Experts of a small language model.
Size: 13 layers, vocabulary 2486.
Experts: 96 SwiGLU neurons an expert, 3 picks a token, a softmax router.
Training: a variant of Adam for the experts, 367M tokens, 4828 steps.
Below are experts of layer 8 (counted from 0) of a mixture-of-experts language model. Rows are named router (the router's row for the expert), gate (a neuron's input weights, with its number), up (a neuron's input weights, with its number), down (a neuron's output weights, with its number) and show model dimensions 0-223. Each number is 200 + 40 x the weight over its row's rms, rounded and kept within 0 to 999.
After each expert's rows: a language model's description of what the expert responds to; "comes before" lists some tokens at least twice as common just after its tokens as in all text. This comes from a sample of Wikipedia text that the model never trained on. Tokens count by the router's weight.

# expert 16
router,201,193,232,121,247,230,167,171,139,190,160,220,270,247,220,239,252,191,216,273,184,189,233,235,145,224,207,208,199,214,154,233,134,213,179,133,153,171,152,202,232,275,162,226,188,235,202,225,134,194,166,212,241,279,152,219,181,220,182,231,208,175,107,282,184,177,175,111,185,248,172,194,236,277,217,250,228,196,215,241,239,180,199,117,224,170,213,195,201,230,152,208,163,173,198,206,175,246,184,168,125,185,162,177,153,204,282,121,168,236,187,169,193,216,156,143,206,239,171,207,236,241,186,177,232,218,162,266,254,180,154,225,214,229,208,156,194,240,192,157,217,251,206,141,159,153,307,167,213,192,245,146,274,210,163,179,234,237,197,150,175,251,188,157,241,180,260,179,249,264,223,225,125,215,165,158,97,153,171,222,155,173,186,199,248,223,213,220,256,156,191,207,185,182,179,267,161,158,212,196,140,150,188,285,175,216,166,235,279,157,128,234,165,171,165,214,128,197,189,241,155,151,188,229
gate0,157,177,168,189,273,247,256,160,244,173,243,205,272,168,234,148,202,182,228,244,133,161,167,163,143,189,223,299,177,173,267,262,203,212,220,231,250,229,173,243,133,179,192,236,301,254,155,233,196,243,162,156,216,221,175,199,239,237,224,197,103,228,176,183,142,294,222,191,222,211,216,190,187,264,265,238,172,166,358,209,145,184,195,202,160,162,209,216,164,244,173,193,181,234,199,201,142,212,198,171,187,233,182,216,257,156,162,202,186,204,198,167,230,233,151,187,180,243,126,211,228,203,200,157,214,191,251,239,231,250,186,177,243,166,187,220,180,186,199,186,159,179,225,222,232,248,196,154,277,237,217,190,200,230,209,144,227,181,306,130,183,215,194,241,246,254,172,208,179,165,230,239,166,147,178,186,161,174,204,238,140,195,217,190,170,179,129,173,191,238,222,194,200,305,242,256,175,148,193,238,174,227,249,104,212,143,199,151,224,164,155,229,157,220,170,234,109,236,154,165,201,262,194,220
up0,249,245,205,177,170,114,152,172,204,265,253,210,161,172,158,184,262,197,138,282,171,218,145,168,174,171,134,221,240,193,101,257,199,169,178,119,199,195,268,197,191,165,276,176,151,172,154,221,196,128,176,134,208,137,170,191,226,170,189,164,239,185,205,258,184,243,109,188,249,194,259,170,156,152,145,179,238,209,131,153,192,119,222,176,192,207,215,170,204,236,232,258,231,191,165,120,178,259,184,218,143,209,208,162,194,215,223,115,286,188,262,187,229,152,211,253,201,183,272,173,176,176,266,203,232,187,223,253,203,137,217,185,158,162,209,185,197,170,167,235,190,249,236,241,263,133,177,251,116,170,143,213,224,149,182,205,222,249,182,200,249,204,218,208,205,166,119,173,206,219,219,183,199,183,212,202,221,211,234,263,209,249,191,203,239,190,279,170,154,142,213,170,199,240,238,224,171,244,248,168,183,251,152,197,197,208,117,194,192,280,249,144,218,154,232,210,269,204,186,199,178,138,214,249
down0,177,200,139,236,254,259,172,216,235,261,184,171,253,231,220,196,187,169,228,148,222,181,150,196,256,137,93,215,174,131,152,195,260,205,229,228,239,195,156,165,228,203,149,199,216,198,165,231,203,163,195,201,252,210,187,154,189,203,248,156,182,303,180,264,220,217,195,205,232,201,180,246,150,138,253,244,195,191,217,264,158,218,180,222,185,278,173,184,165,185,164,216,207,177,175,207,82,205,246,210,161,188,151,188,177,229,254,268,177,194,217,233,194,191,223,280,164,256,198,208,219,190,218,142,204,217,172,181,261,212,185,210,141,167,189,192,126,219,242,157,181,242,222,172,201,243,222,191,269,264,160,177,209,162,186,184,203,241,126,185,208,201,204,222,208,237,267,157,132,244,212,176,225,209,248,227,178,209,171,269,231,126,255,210,221,160,214,187,186,117,228,198,235,212,186,153,165,247,207,262,147,321,158,270,171,185,315,189,207,217,240,193,93,213,170,199,208,183,252,219,89,153,213,138
What it handles: Adverb suffixes and function words
comes before: " the", " a", " an", " \"", " his", " its"

# expert 47
router,187,241,199,217,221,184,180,108,125,268,158,288,216,194,205,155,253,180,130,254,228,211,167,148,178,227,242,213,105,217,130,207,245,234,206,236,217,258,251,248,158,197,206,186,204,218,174,159,219,230,231,183,234,263,176,177,160,243,193,194,246,215,137,283,137,178,248,202,241,224,235,185,176,282,209,150,144,173,107,180,219,130,187,162,228,198,145,166,169,138,171,222,213,183,220,231,198,160,116,159,136,224,137,206,182,188,200,169,236,282,250,182,178,232,234,191,221,237,154,190,237,232,251,200,216,200,184,171,240,240,135,190,207,208,179,158,161,171,196,231,236,274,278,147,240,165,211,179,187,151,160,121,215,205,235,230,169,223,283,190,176,224,224,175,178,158,249,185,246,205,218,230,184,211,188,232,178,161,255,229,175,221,206,220,178,212,207,211,294,173,155,165,177,207,185,134,208,241,231,161,156,172,170,224,166,210,200,159,206,194,319,210,196,167,270,104,166,198,172,249,113,267,239,211
gate1,248,191,185,236,207,227,223,196,209,170,209,217,111,192,179,185,253,148,228,175,192,183,197,185,145,184,248,232,220,152,176,256,232,252,273,173,211,151,174,187,140,265,190,208,231,205,163,182,224,181,197,226,251,159,209,156,247,244,188,201,177,123,212,176,189,140,155,239,170,183,191,197,187,215,226,176,283,150,160,317,237,215,151,189,197,220,165,205,223,146,211,278,184,172,237,223,150,203,227,303,168,220,163,232,158,246,209,213,224,208,199,233,211,204,216,189,186,162,178,204,171,164,177,319,224,196,162,173,235,183,262,148,208,205,234,191,196,279,215,168,250,190,215,187,163,207,265,201,252,300,244,97,193,173,184,278,238,206,203,231,151,229,262,155,211,170,261,185,178,179,204,232,178,269,184,184,166,201,296,209,217,188,161,221,222,249,253,183,149,225,152,197,246,188,233,155,233,142,221,292,178,190,261,150,208,201,183,144,145,177,155,188,127,165,189,96,153,163,159,183,263,241,149,290
up1,218,231,187,156,208,218,145,157,215,268,144,174,248,266,217,194,201,220,187,176,155,156,218,90,202,242,213,157,235,238,283,188,187,192,275,189,199,156,112,166,242,203,217,190,204,237,254,192,233,152,168,163,208,163,233,208,217,203,221,208,193,147,214,185,195,232,266,221,196,187,150,139,180,227,244,268,228,178,281,140,169,254,188,236,210,164,258,162,203,192,172,157,135,221,224,154,163,201,222,235,220,209,177,212,182,174,172,149,182,181,190,225,90,171,179,218,221,230,132,187,178,254,196,253,250,158,218,220,196,240,214,194,180,292,139,48,183,195,210,78,218,175,163,207,166,275,204,279,173,160,204,171,159,252,230,164,240,186,196,214,201,259,187,179,199,195,182,297,259,232,164,192,142,166,290,199,173,203,191,158,193,229,140,164,201,213,144,146,222,206,179,204,171,237,210,214,201,190,282,185,140,200,182,196,170,181,213,231,196,236,210,213,206,232,151,128,107,171,122,166,212,239,198,217
down1,128,221,263,214,261,123,147,185,160,197,173,263,99,206,157,269,263,312,203,191,196,203,267,243,111,171,194,196,233,235,255,199,193,282,176,87,184,215,208,196,174,202,249,155,184,202,188,226,227,281,320,177,232,227,145,231,219,242,185,211,245,119,171,104,172,233,218,208,191,115,219,205,221,178,259,117,213,172,181,243,210,194,199,166,153,191,200,168,233,131,247,174,144,217,201,227,170,242,240,196,157,214,189,197,165,238,232,199,143,317,110,192,178,203,221,237,174,202,133,222,255,251,143,226,182,205,227,247,179,206,204,176,181,169,226,172,256,248,150,236,202,202,182,253,149,182,264,229,182,246,189,175,198,132,203,248,189,196,196,203,163,156,194,221,135,192,218,184,171,215,174,221,155,309,149,168,200,168,250,208,165,213,197,227,157,172,221,220,210,210,176,227,272,229,202,191,188,204,234,271,247,225,228,177,185,190,196,191,171,182,169,163,190,266,218,176,170,202,231,194,176,190,210,198
What it handles: Verb endings, phrasal particles
comes before: " by", " in", " to", " on", " with", " for"

# expert 43
router,239,169,273,266,228,162,169,185,175,252,225,178,241,197,258,181,217,112,167,228,207,283,219,200,149,183,187,175,144,262,200,217,191,270,144,250,174,143,192,222,219,203,176,226,200,242,209,232,198,253,184,139,225,266,185,121,267,180,177,227,218,223,176,230,284,272,229,227,186,171,105,186,267,221,245,183,193,184,174,275,128,233,172,206,250,200,134,196,185,210,190,240,190,220,211,230,107,289,212,270,183,155,275,213,228,232,221,164,212,139,235,245,314,231,195,168,239,236,231,265,227,193,224,224,153,159,228,196,230,182,230,164,259,175,189,210,210,240,240,181,159,190,200,223,145,185,208,117,232,270,235,220,261,244,291,190,244,199,206,173,188,162,171,193,239,225,212,200,192,110,151,159,188,191,198,282,174,131,247,219,166,159,194,268,223,205,176,188,219,176,188,237,143,205,210,115,242,158,205,228,207,227,241,167,182,213,220,199,147,243,196,229,196,217,230,140,162,183,156,155,196,217,127,171
gate0,145,152,160,164,298,237,245,182,255,166,280,225,239,139,263,179,201,192,201,254,147,149,140,163,172,167,250,245,194,204,211,256,140,190,249,178,226,207,196,247,191,183,158,186,272,290,217,234,188,220,165,150,209,197,196,200,199,202,202,262,92,251,266,187,155,276,201,163,204,238,196,172,193,241,235,224,216,215,317,174,146,175,204,233,208,132,241,214,168,254,170,214,188,188,246,217,131,226,214,228,226,221,152,210,250,134,168,178,144,220,220,183,219,212,179,186,213,217,167,172,190,147,240,134,210,234,265,237,202,241,210,189,236,180,178,184,213,134,159,162,142,156,230,177,243,273,208,203,261,222,210,171,194,214,236,168,241,225,290,145,182,245,175,232,254,252,173,206,203,206,207,258,166,164,173,225,129,144,191,198,188,183,216,202,181,237,160,172,155,229,249,210,188,315,267,254,188,180,187,204,177,264,245,124,224,132,221,163,245,189,156,203,134,212,139,203,142,215,168,166,164,250,187,150
up0,266,244,252,153,134,133,178,106,207,232,199,213,153,188,154,207,251,229,169,286,155,206,202,195,192,194,158,235,199,194,115,248,192,162,207,139,213,191,264,195,165,163,307,181,171,157,160,170,197,102,202,159,187,123,159,188,200,175,208,159,210,168,239,251,192,211,124,246,268,182,218,188,168,171,139,213,228,239,133,174,195,183,196,159,211,210,178,197,200,231,220,240,211,170,177,135,173,250,211,183,110,189,226,157,187,207,182,85,270,186,222,183,202,155,183,206,134,223,268,166,214,246,222,175,232,190,221,208,222,163,211,155,197,145,220,208,211,212,219,218,247,220,244,249,274,145,114,197,170,186,162,225,232,175,181,181,203,215,177,207,248,235,204,202,200,153,125,180,207,192,243,175,223,253,205,166,206,247,231,242,164,193,189,185,263,213,194,188,153,140,208,181,196,240,177,200,207,268,271,175,199,252,146,164,167,201,123,234,188,303,282,178,229,147,274,193,263,197,207,154,214,109,205,286
down0,162,175,160,236,215,256,110,206,223,214,194,199,223,223,221,222,222,203,206,189,198,133,160,218,196,214,136,260,199,181,135,191,169,164,192,169,233,172,101,223,256,222,174,199,203,195,173,226,234,192,224,181,225,229,164,171,174,169,261,172,152,298,159,250,239,179,220,237,152,206,196,254,146,144,226,165,185,204,197,255,153,242,152,238,223,274,165,207,155,192,182,226,270,157,179,242,126,200,255,169,200,174,105,163,223,241,239,230,196,161,238,246,196,218,200,220,135,226,207,253,233,234,245,207,173,267,198,216,267,265,213,158,157,268,201,212,139,269,198,159,189,251,216,205,150,241,244,208,216,261,159,165,208,218,215,190,182,225,165,138,184,197,181,215,194,247,284,172,168,221,254,160,240,127,287,176,186,228,160,230,237,122,206,187,256,226,198,190,167,112,288,186,268,207,179,152,187,244,175,251,173,197,167,307,165,218,259,182,239,208,253,228,155,179,176,219,201,240,229,177,83,247,214,169
What it handles: Table separators after dates
comes before: "\n", " ", "-", " The", " S", " Pre"

# expert 25
router,190,190,256,193,158,216,140,164,190,240,171,188,246,236,157,121,208,169,243,206,205,238,223,197,214,272,215,175,200,210,204,254,149,265,196,203,236,167,179,206,162,129,168,203,213,216,207,260,205,243,231,235,276,263,230,180,273,239,249,218,279,282,157,200,211,158,197,166,231,250,130,255,228,224,225,140,131,240,104,102,206,213,171,223,238,245,151,199,174,147,128,243,162,191,212,242,144,248,205,230,111,197,124,290,160,218,281,219,164,163,152,236,223,254,205,209,276,169,156,140,176,142,217,229,185,200,174,182,206,235,157,186,234,216,132,259,200,181,202,223,244,169,226,233,167,172,245,230,248,197,204,148,152,201,176,245,247,228,237,124,201,167,187,196,208,215,229,142,220,144,257,191,168,168,275,236,269,237,179,200,197,185,162,231,261,204,147,170,247,242,239,256,145,189,171,203,213,198,224,189,145,172,183,272,239,204,225,211,163,228,167,214,190,196,151,221,199,232,233,231,285,208,231,248
gate0,173,154,160,183,272,219,210,201,237,173,257,245,270,143,268,206,210,199,226,240,155,138,154,177,150,239,264,252,180,142,235,253,169,205,242,242,192,202,156,239,187,190,209,192,274,270,162,237,182,226,195,132,226,213,192,213,222,206,256,215,132,231,232,207,151,297,236,183,243,232,215,189,185,255,254,238,218,184,317,174,150,196,149,233,261,126,248,202,145,234,212,209,207,231,237,186,102,184,196,173,194,223,182,225,250,136,165,193,179,196,174,203,227,233,192,199,162,266,148,198,201,204,194,141,170,216,243,237,222,224,142,185,221,212,179,227,243,213,209,155,175,178,227,171,215,250,210,179,282,228,215,146,252,278,255,152,233,199,280,139,187,265,153,232,259,238,170,194,203,187,195,223,229,146,160,216,159,148,184,234,162,161,205,224,170,218,141,186,147,237,226,193,177,307,243,257,148,150,221,196,169,239,248,158,164,160,183,152,260,170,165,197,122,222,169,239,141,227,146,125,170,230,186,169
up0,259,246,217,164,140,129,157,132,206,248,220,193,149,211,148,158,273,222,136,286,172,220,193,173,188,137,129,244,214,254,124,243,201,162,208,94,220,227,263,201,161,196,271,176,146,179,209,164,245,87,187,143,176,148,162,159,212,186,190,183,186,179,230,234,193,190,129,232,201,167,215,193,185,147,132,192,205,236,153,170,194,139,255,158,160,225,167,195,170,210,206,252,209,160,164,159,178,284,274,219,133,205,239,151,193,223,211,117,245,202,273,164,189,140,175,219,187,177,283,148,213,209,231,171,249,162,248,192,207,173,219,123,214,163,219,189,197,184,199,237,200,228,259,256,287,161,141,193,139,227,191,258,195,153,180,206,233,231,210,212,227,197,227,193,207,166,167,191,228,187,230,198,176,232,177,158,200,202,248,242,188,225,215,182,241,185,224,176,141,147,211,185,192,251,259,212,228,250,238,185,192,219,162,167,190,190,161,252,166,321,294,155,208,187,241,183,254,227,213,164,198,170,233,256
down0,151,155,117,230,303,240,113,217,170,202,196,148,225,220,180,190,187,237,199,178,184,151,149,229,204,173,121,218,188,204,111,237,225,204,159,221,227,197,152,213,267,200,169,218,241,247,174,235,152,177,158,217,211,190,153,184,194,220,164,186,168,281,152,278,189,168,204,181,201,210,218,210,149,152,265,265,197,188,191,272,171,276,159,235,175,243,174,240,152,197,181,181,244,198,232,197,103,181,206,183,174,218,114,149,190,244,277,258,194,173,243,254,197,188,251,243,169,299,169,195,236,188,214,205,198,235,160,208,245,273,165,150,173,241,185,181,127,250,218,167,186,232,216,189,164,207,212,200,266,257,148,214,214,198,225,194,229,232,154,112,210,200,218,225,196,285,281,151,211,214,260,192,242,162,186,147,194,171,192,218,217,122,219,224,256,199,176,172,184,148,264,242,258,244,194,132,146,244,174,239,174,243,174,299,157,221,262,205,204,201,247,224,153,204,217,228,184,190,222,179,106,229,179,187
What it handles: Sentence-ending periods
comes before: "\n", " The", " It", " He", " In", " This"

# expert 36
router,153,187,190,194,258,229,132,195,155,226,171,83,155,214,197,164,183,113,166,182,259,235,294,268,236,267,232,147,198,213,219,223,115,282,157,210,237,111,199,261,195,134,176,183,174,235,177,283,116,167,150,222,216,285,258,173,233,221,218,144,245,185,123,225,230,186,214,194,205,198,138,234,224,200,225,142,191,236,159,230,192,250,162,201,204,266,166,148,219,202,193,247,175,193,219,208,123,202,126,251,170,166,252,193,254,189,158,141,173,183,156,261,273,211,169,191,242,175,191,181,206,201,251,208,180,195,152,203,224,230,177,133,237,206,163,245,219,185,178,181,224,162,214,231,183,157,242,237,200,232,99,233,191,227,194,267,216,211,235,90,178,152,187,220,200,231,238,191,245,157,196,176,229,268,242,180,188,200,172,159,189,134,149,228,249,225,206,184,233,235,253,192,177,149,208,174,226,168,266,233,181,274,233,208,195,212,203,262,184,219,177,209,224,233,253,204,199,176,264,187,263,195,203,252
gate2,181,208,192,236,245,161,118,112,219,191,244,270,204,180,169,153,205,231,153,256,205,116,190,238,159,210,213,257,115,233,163,174,246,191,234,142,225,189,162,228,177,142,186,172,193,192,163,218,199,207,208,225,192,209,202,199,236,198,192,195,192,273,212,212,228,143,144,177,202,206,222,189,177,166,144,141,161,167,220,213,237,193,236,245,166,157,152,242,177,180,198,191,136,161,131,244,238,267,239,266,215,203,208,195,213,133,227,184,245,180,210,115,223,161,178,174,178,230,236,130,200,203,210,186,163,196,202,227,219,208,139,158,237,200,136,136,265,215,187,189,204,164,248,176,230,162,183,234,112,273,246,222,240,212,241,223,265,210,172,167,265,183,153,168,182,222,189,160,204,208,263,182,157,255,148,170,137,137,211,221,157,228,217,244,173,268,220,224,177,233,86,106,221,207,233,189,107,146,129,195,164,212,239,225,183,216,230,244,246,167,167,89,149,182,119,281,196,226,196,171,229,151,260,176
up2,191,162,200,165,248,221,205,199,170,233,164,190,239,214,243,179,97,143,169,229,224,236,186,183,203,186,183,263,276,243,144,207,196,205,218,210,207,228,159,156,198,231,202,165,152,227,188,191,269,242,146,244,206,250,257,160,208,193,213,218,161,203,223,242,186,280,164,162,124,156,233,128,94,185,165,222,307,240,172,230,221,189,159,196,235,157,166,243,202,242,178,181,221,220,113,190,186,175,186,219,153,183,176,296,174,222,169,181,212,207,191,230,184,179,217,156,248,193,204,205,209,285,253,214,286,150,193,225,113,157,211,215,238,245,223,207,131,135,253,100,147,230,170,186,179,263,269,245,202,236,152,220,255,168,187,190,136,205,184,231,261,173,212,227,277,172,300,215,151,195,211,280,242,129,157,196,218,174,199,227,154,163,198,168,159,232,247,161,212,214,199,228,223,193,176,182,283,195,189,182,258,200,199,215,225,195,221,170,168,239,196,182,150,200,143,265,138,189,215,141,142,285,196,203
down2,192,103,159,251,167,245,156,212,168,172,192,185,172,184,238,287,161,226,149,234,185,194,210,238,241,196,193,261,190,191,126,174,191,208,268,122,232,306,159,169,203,187,153,194,208,247,111,190,255,195,173,185,143,179,160,138,169,277,208,161,188,173,172,168,172,267,119,245,234,190,244,176,203,157,196,206,210,209,201,184,227,160,209,234,201,193,159,214,157,240,196,161,209,235,205,233,151,194,210,159,187,126,187,174,178,215,220,126,156,194,211,188,138,165,278,212,169,240,180,190,275,214,201,237,250,152,172,258,201,295,188,138,245,210,184,217,206,184,181,277,236,176,287,199,266,251,167,218,230,280,133,198,207,196,78,204,215,245,200,181,185,181,169,150,219,197,183,245,213,179,198,168,205,238,205,194,185,122,197,244,155,222,243,225,177,143,232,182,164,143,149,213,211,172,189,127,170,201,222,223,253,187,174,222,191,237,127,179,244,213,143,184,231,231,316,246,156,252,167,179,235,198,176,122
What it handles: Sentence-final periods, table pipes
comes before: "\n", " The", " He", " In", " It", " "

# expert 63
router,189,174,251,173,276,231,176,268,211,236,164,157,156,220,219,200,96,156,220,247,222,177,209,220,208,171,128,172,103,179,254,194,166,198,156,151,129,126,220,200,226,148,190,247,230,243,260,192,196,197,144,241,196,210,229,155,227,226,184,177,261,162,222,196,193,180,170,233,182,213,179,251,230,247,185,222,201,184,161,126,243,126,167,273,277,186,172,213,221,169,191,272,211,141,155,285,159,212,160,224,226,132,147,159,232,263,258,227,216,250,153,213,188,246,165,189,199,179,265,213,212,240,204,237,186,183,211,123,213,191,204,210,236,182,190,155,260,137,148,193,139,176,188,168,130,160,249,185,224,218,217,268,214,196,261,137,202,210,184,157,129,242,284,175,262,238,145,173,145,202,191,234,236,223,158,224,185,223,166,224,152,225,182,184,180,200,214,240,200,247,247,204,131,156,213,249,131,147,226,149,166,188,191,175,210,129,205,262,175,243,212,275,173,239,236,225,139,120,259,188,169,198,257,224
gate0,182,155,151,166,294,215,232,183,227,172,243,225,266,171,243,173,218,171,193,231,190,159,142,170,149,205,250,243,173,151,206,234,194,204,225,229,220,208,147,260,158,198,180,211,291,286,140,238,214,236,168,154,211,216,204,179,236,195,251,232,146,232,249,178,150,301,250,164,203,243,181,193,222,273,252,205,218,194,318,151,131,225,173,236,201,98,218,199,169,237,213,213,154,252,231,189,127,168,196,201,213,253,172,216,284,126,203,195,130,225,225,218,204,234,180,189,161,226,177,203,221,176,187,140,173,240,257,263,222,229,158,165,238,162,229,177,217,176,169,194,186,182,247,219,259,273,202,181,274,233,216,171,232,271,244,167,244,204,262,124,171,214,188,214,230,246,184,196,179,181,198,234,202,166,199,233,143,122,199,223,162,176,183,204,183,241,154,140,143,255,253,183,176,293,271,226,223,171,178,198,176,262,253,180,237,165,232,179,226,188,184,246,136,257,197,190,139,220,171,124,183,252,179,211
up0,260,231,260,177,144,131,179,114,193,219,206,236,154,156,156,218,249,233,210,279,126,195,197,218,214,172,144,259,220,202,190,249,185,161,209,118,190,218,258,210,165,194,276,211,176,171,184,170,197,126,207,167,185,138,135,177,193,175,208,184,218,179,218,255,215,187,144,242,231,179,229,201,142,129,153,195,211,249,173,176,241,131,231,151,199,214,183,209,158,249,221,242,268,142,184,155,177,290,241,210,124,185,222,144,129,217,196,97,278,144,219,171,234,136,180,195,173,212,301,177,194,222,218,190,286,191,209,209,185,143,209,189,175,171,185,226,195,211,234,209,239,217,204,269,236,146,183,223,124,200,166,248,194,139,181,180,208,200,196,210,256,217,220,216,195,146,123,195,224,222,230,214,209,257,219,156,235,251,229,244,171,228,228,192,232,176,232,192,145,161,207,224,210,226,180,219,160,243,267,178,211,250,173,135,169,180,82,183,206,319,267,144,186,171,233,198,251,194,219,207,208,135,203,217
down0,213,190,118,248,235,254,124,265,216,212,178,135,211,215,186,155,212,195,236,149,208,174,170,199,204,188,92,223,203,153,160,204,197,163,196,246,217,182,140,234,227,217,139,223,222,229,188,237,201,172,209,176,217,200,189,202,203,223,200,169,140,261,186,240,249,187,202,180,184,189,213,191,123,190,316,244,226,199,233,247,215,262,175,299,264,239,186,206,145,160,145,246,256,219,228,219,122,164,235,169,175,214,108,177,231,179,276,267,178,211,245,305,197,171,192,216,144,243,199,221,241,203,260,186,227,225,186,210,230,261,166,217,163,269,213,169,94,264,254,210,195,227,200,192,146,234,168,162,259,265,209,211,208,212,223,208,214,201,145,97,205,222,223,232,191,239,269,200,221,228,237,192,241,181,206,176,145,201,149,222,171,181,176,242,181,193,239,214,141,191,233,211,229,196,216,202,211,256,203,278,154,248,140,312,165,223,249,163,193,223,237,172,108,206,157,245,185,191,252,260,165,198,190,156
What it handles: Copula after sentence subject
comes before: " a", " also", " the", " was", " an", " is"

# expert 1
router,144,246,280,164,214,159,156,182,173,198,186,219,218,238,211,164,222,222,130,291,168,162,232,249,256,157,216,226,180,185,204,214,215,223,180,185,232,257,278,154,192,195,225,185,220,206,182,200,187,201,235,216,198,208,212,237,172,153,187,150,275,131,188,240,194,228,148,183,143,131,235,254,207,203,228,172,111,184,196,153,235,134,182,148,132,216,229,136,228,244,182,229,243,117,232,266,224,190,181,190,236,187,170,229,249,245,122,188,251,237,161,166,248,225,222,156,133,114,205,222,230,256,220,245,257,171,185,159,190,259,188,232,205,157,224,155,192,182,116,208,192,204,204,158,193,120,141,226,163,261,194,248,160,245,235,154,123,250,203,141,235,228,155,174,194,229,127,202,234,166,238,147,198,277,163,149,241,164,259,224,139,285,269,235,200,228,245,165,271,141,171,235,261,202,152,174,207,139,240,179,178,141,204,147,172,192,172,175,216,204,246,184,183,149,152,188,198,183,169,179,198,177,175,261
gate1,255,194,172,196,212,229,263,191,234,148,225,192,109,193,222,208,246,191,222,207,170,190,236,209,158,221,236,232,231,161,189,223,233,243,238,171,246,183,204,195,133,227,194,233,267,167,147,188,223,169,200,241,244,155,242,165,277,246,189,193,155,164,245,142,260,176,182,168,139,173,250,247,194,181,227,216,268,157,127,319,217,211,151,254,224,188,217,216,242,165,194,196,174,195,200,222,132,152,245,249,138,231,179,233,213,166,184,211,218,183,209,233,171,204,241,204,205,140,207,187,173,216,155,318,222,200,119,180,233,205,263,152,211,193,226,204,217,270,210,186,200,150,245,182,173,192,267,203,250,335,226,176,190,195,146,227,215,247,178,184,219,217,279,183,225,163,227,178,183,136,215,234,204,247,217,173,170,189,273,198,204,228,159,204,172,249,273,183,143,225,184,263,247,197,233,138,194,154,241,281,215,188,300,190,174,166,173,211,147,202,203,203,98,132,188,116,202,158,193,189,278,242,137,237
up1,214,238,204,131,210,200,169,152,195,228,164,205,268,249,230,232,213,252,150,167,145,173,228,112,211,239,199,204,189,245,264,168,187,183,236,202,203,247,78,150,243,180,190,210,221,212,244,197,231,173,207,157,197,161,251,205,196,197,219,218,204,177,195,197,189,252,280,285,188,175,230,170,162,189,187,252,205,192,275,148,153,287,166,245,196,154,217,149,222,157,202,141,243,234,237,168,191,205,202,227,238,186,168,174,200,217,162,245,255,214,194,200,138,148,227,200,197,222,140,172,168,215,190,210,194,164,223,202,214,287,272,211,180,261,112,104,177,195,213,95,196,186,168,193,159,288,203,282,196,136,207,196,166,217,222,187,244,214,209,217,207,193,234,191,252,241,193,285,263,178,129,217,158,148,262,230,199,190,170,173,180,261,125,153,217,197,172,168,211,204,219,215,140,233,218,190,182,179,253,154,104,169,176,193,204,209,238,212,220,209,246,221,220,253,161,148,116,123,79,157,196,240,169,215
down1,136,233,235,211,271,112,191,196,181,200,233,217,97,196,184,344,216,236,174,228,173,271,237,251,129,120,191,233,208,178,252,205,213,246,207,109,144,167,236,165,153,165,206,124,194,178,184,210,182,236,295,184,185,269,170,255,164,218,227,212,275,192,180,173,151,230,156,226,163,132,166,251,159,174,221,126,163,216,205,213,208,238,283,195,161,240,208,170,209,182,240,218,149,216,186,234,183,190,229,254,215,201,152,180,162,231,237,143,161,288,126,180,153,152,172,176,195,160,176,185,237,260,144,232,157,192,207,236,217,202,202,196,218,178,200,200,216,249,186,235,169,203,189,213,206,254,227,169,179,232,166,229,234,111,164,196,218,221,209,202,168,238,145,231,115,203,203,222,137,227,162,206,133,309,161,175,188,199,241,195,125,235,198,223,184,115,240,226,147,244,125,167,192,257,203,205,170,221,205,205,148,276,220,262,177,183,215,220,180,192,171,165,221,173,229,241,208,225,220,225,169,174,160,212
What it handles: Verb inflection endings
comes before: " in", " the", " by", " to", " on", " a"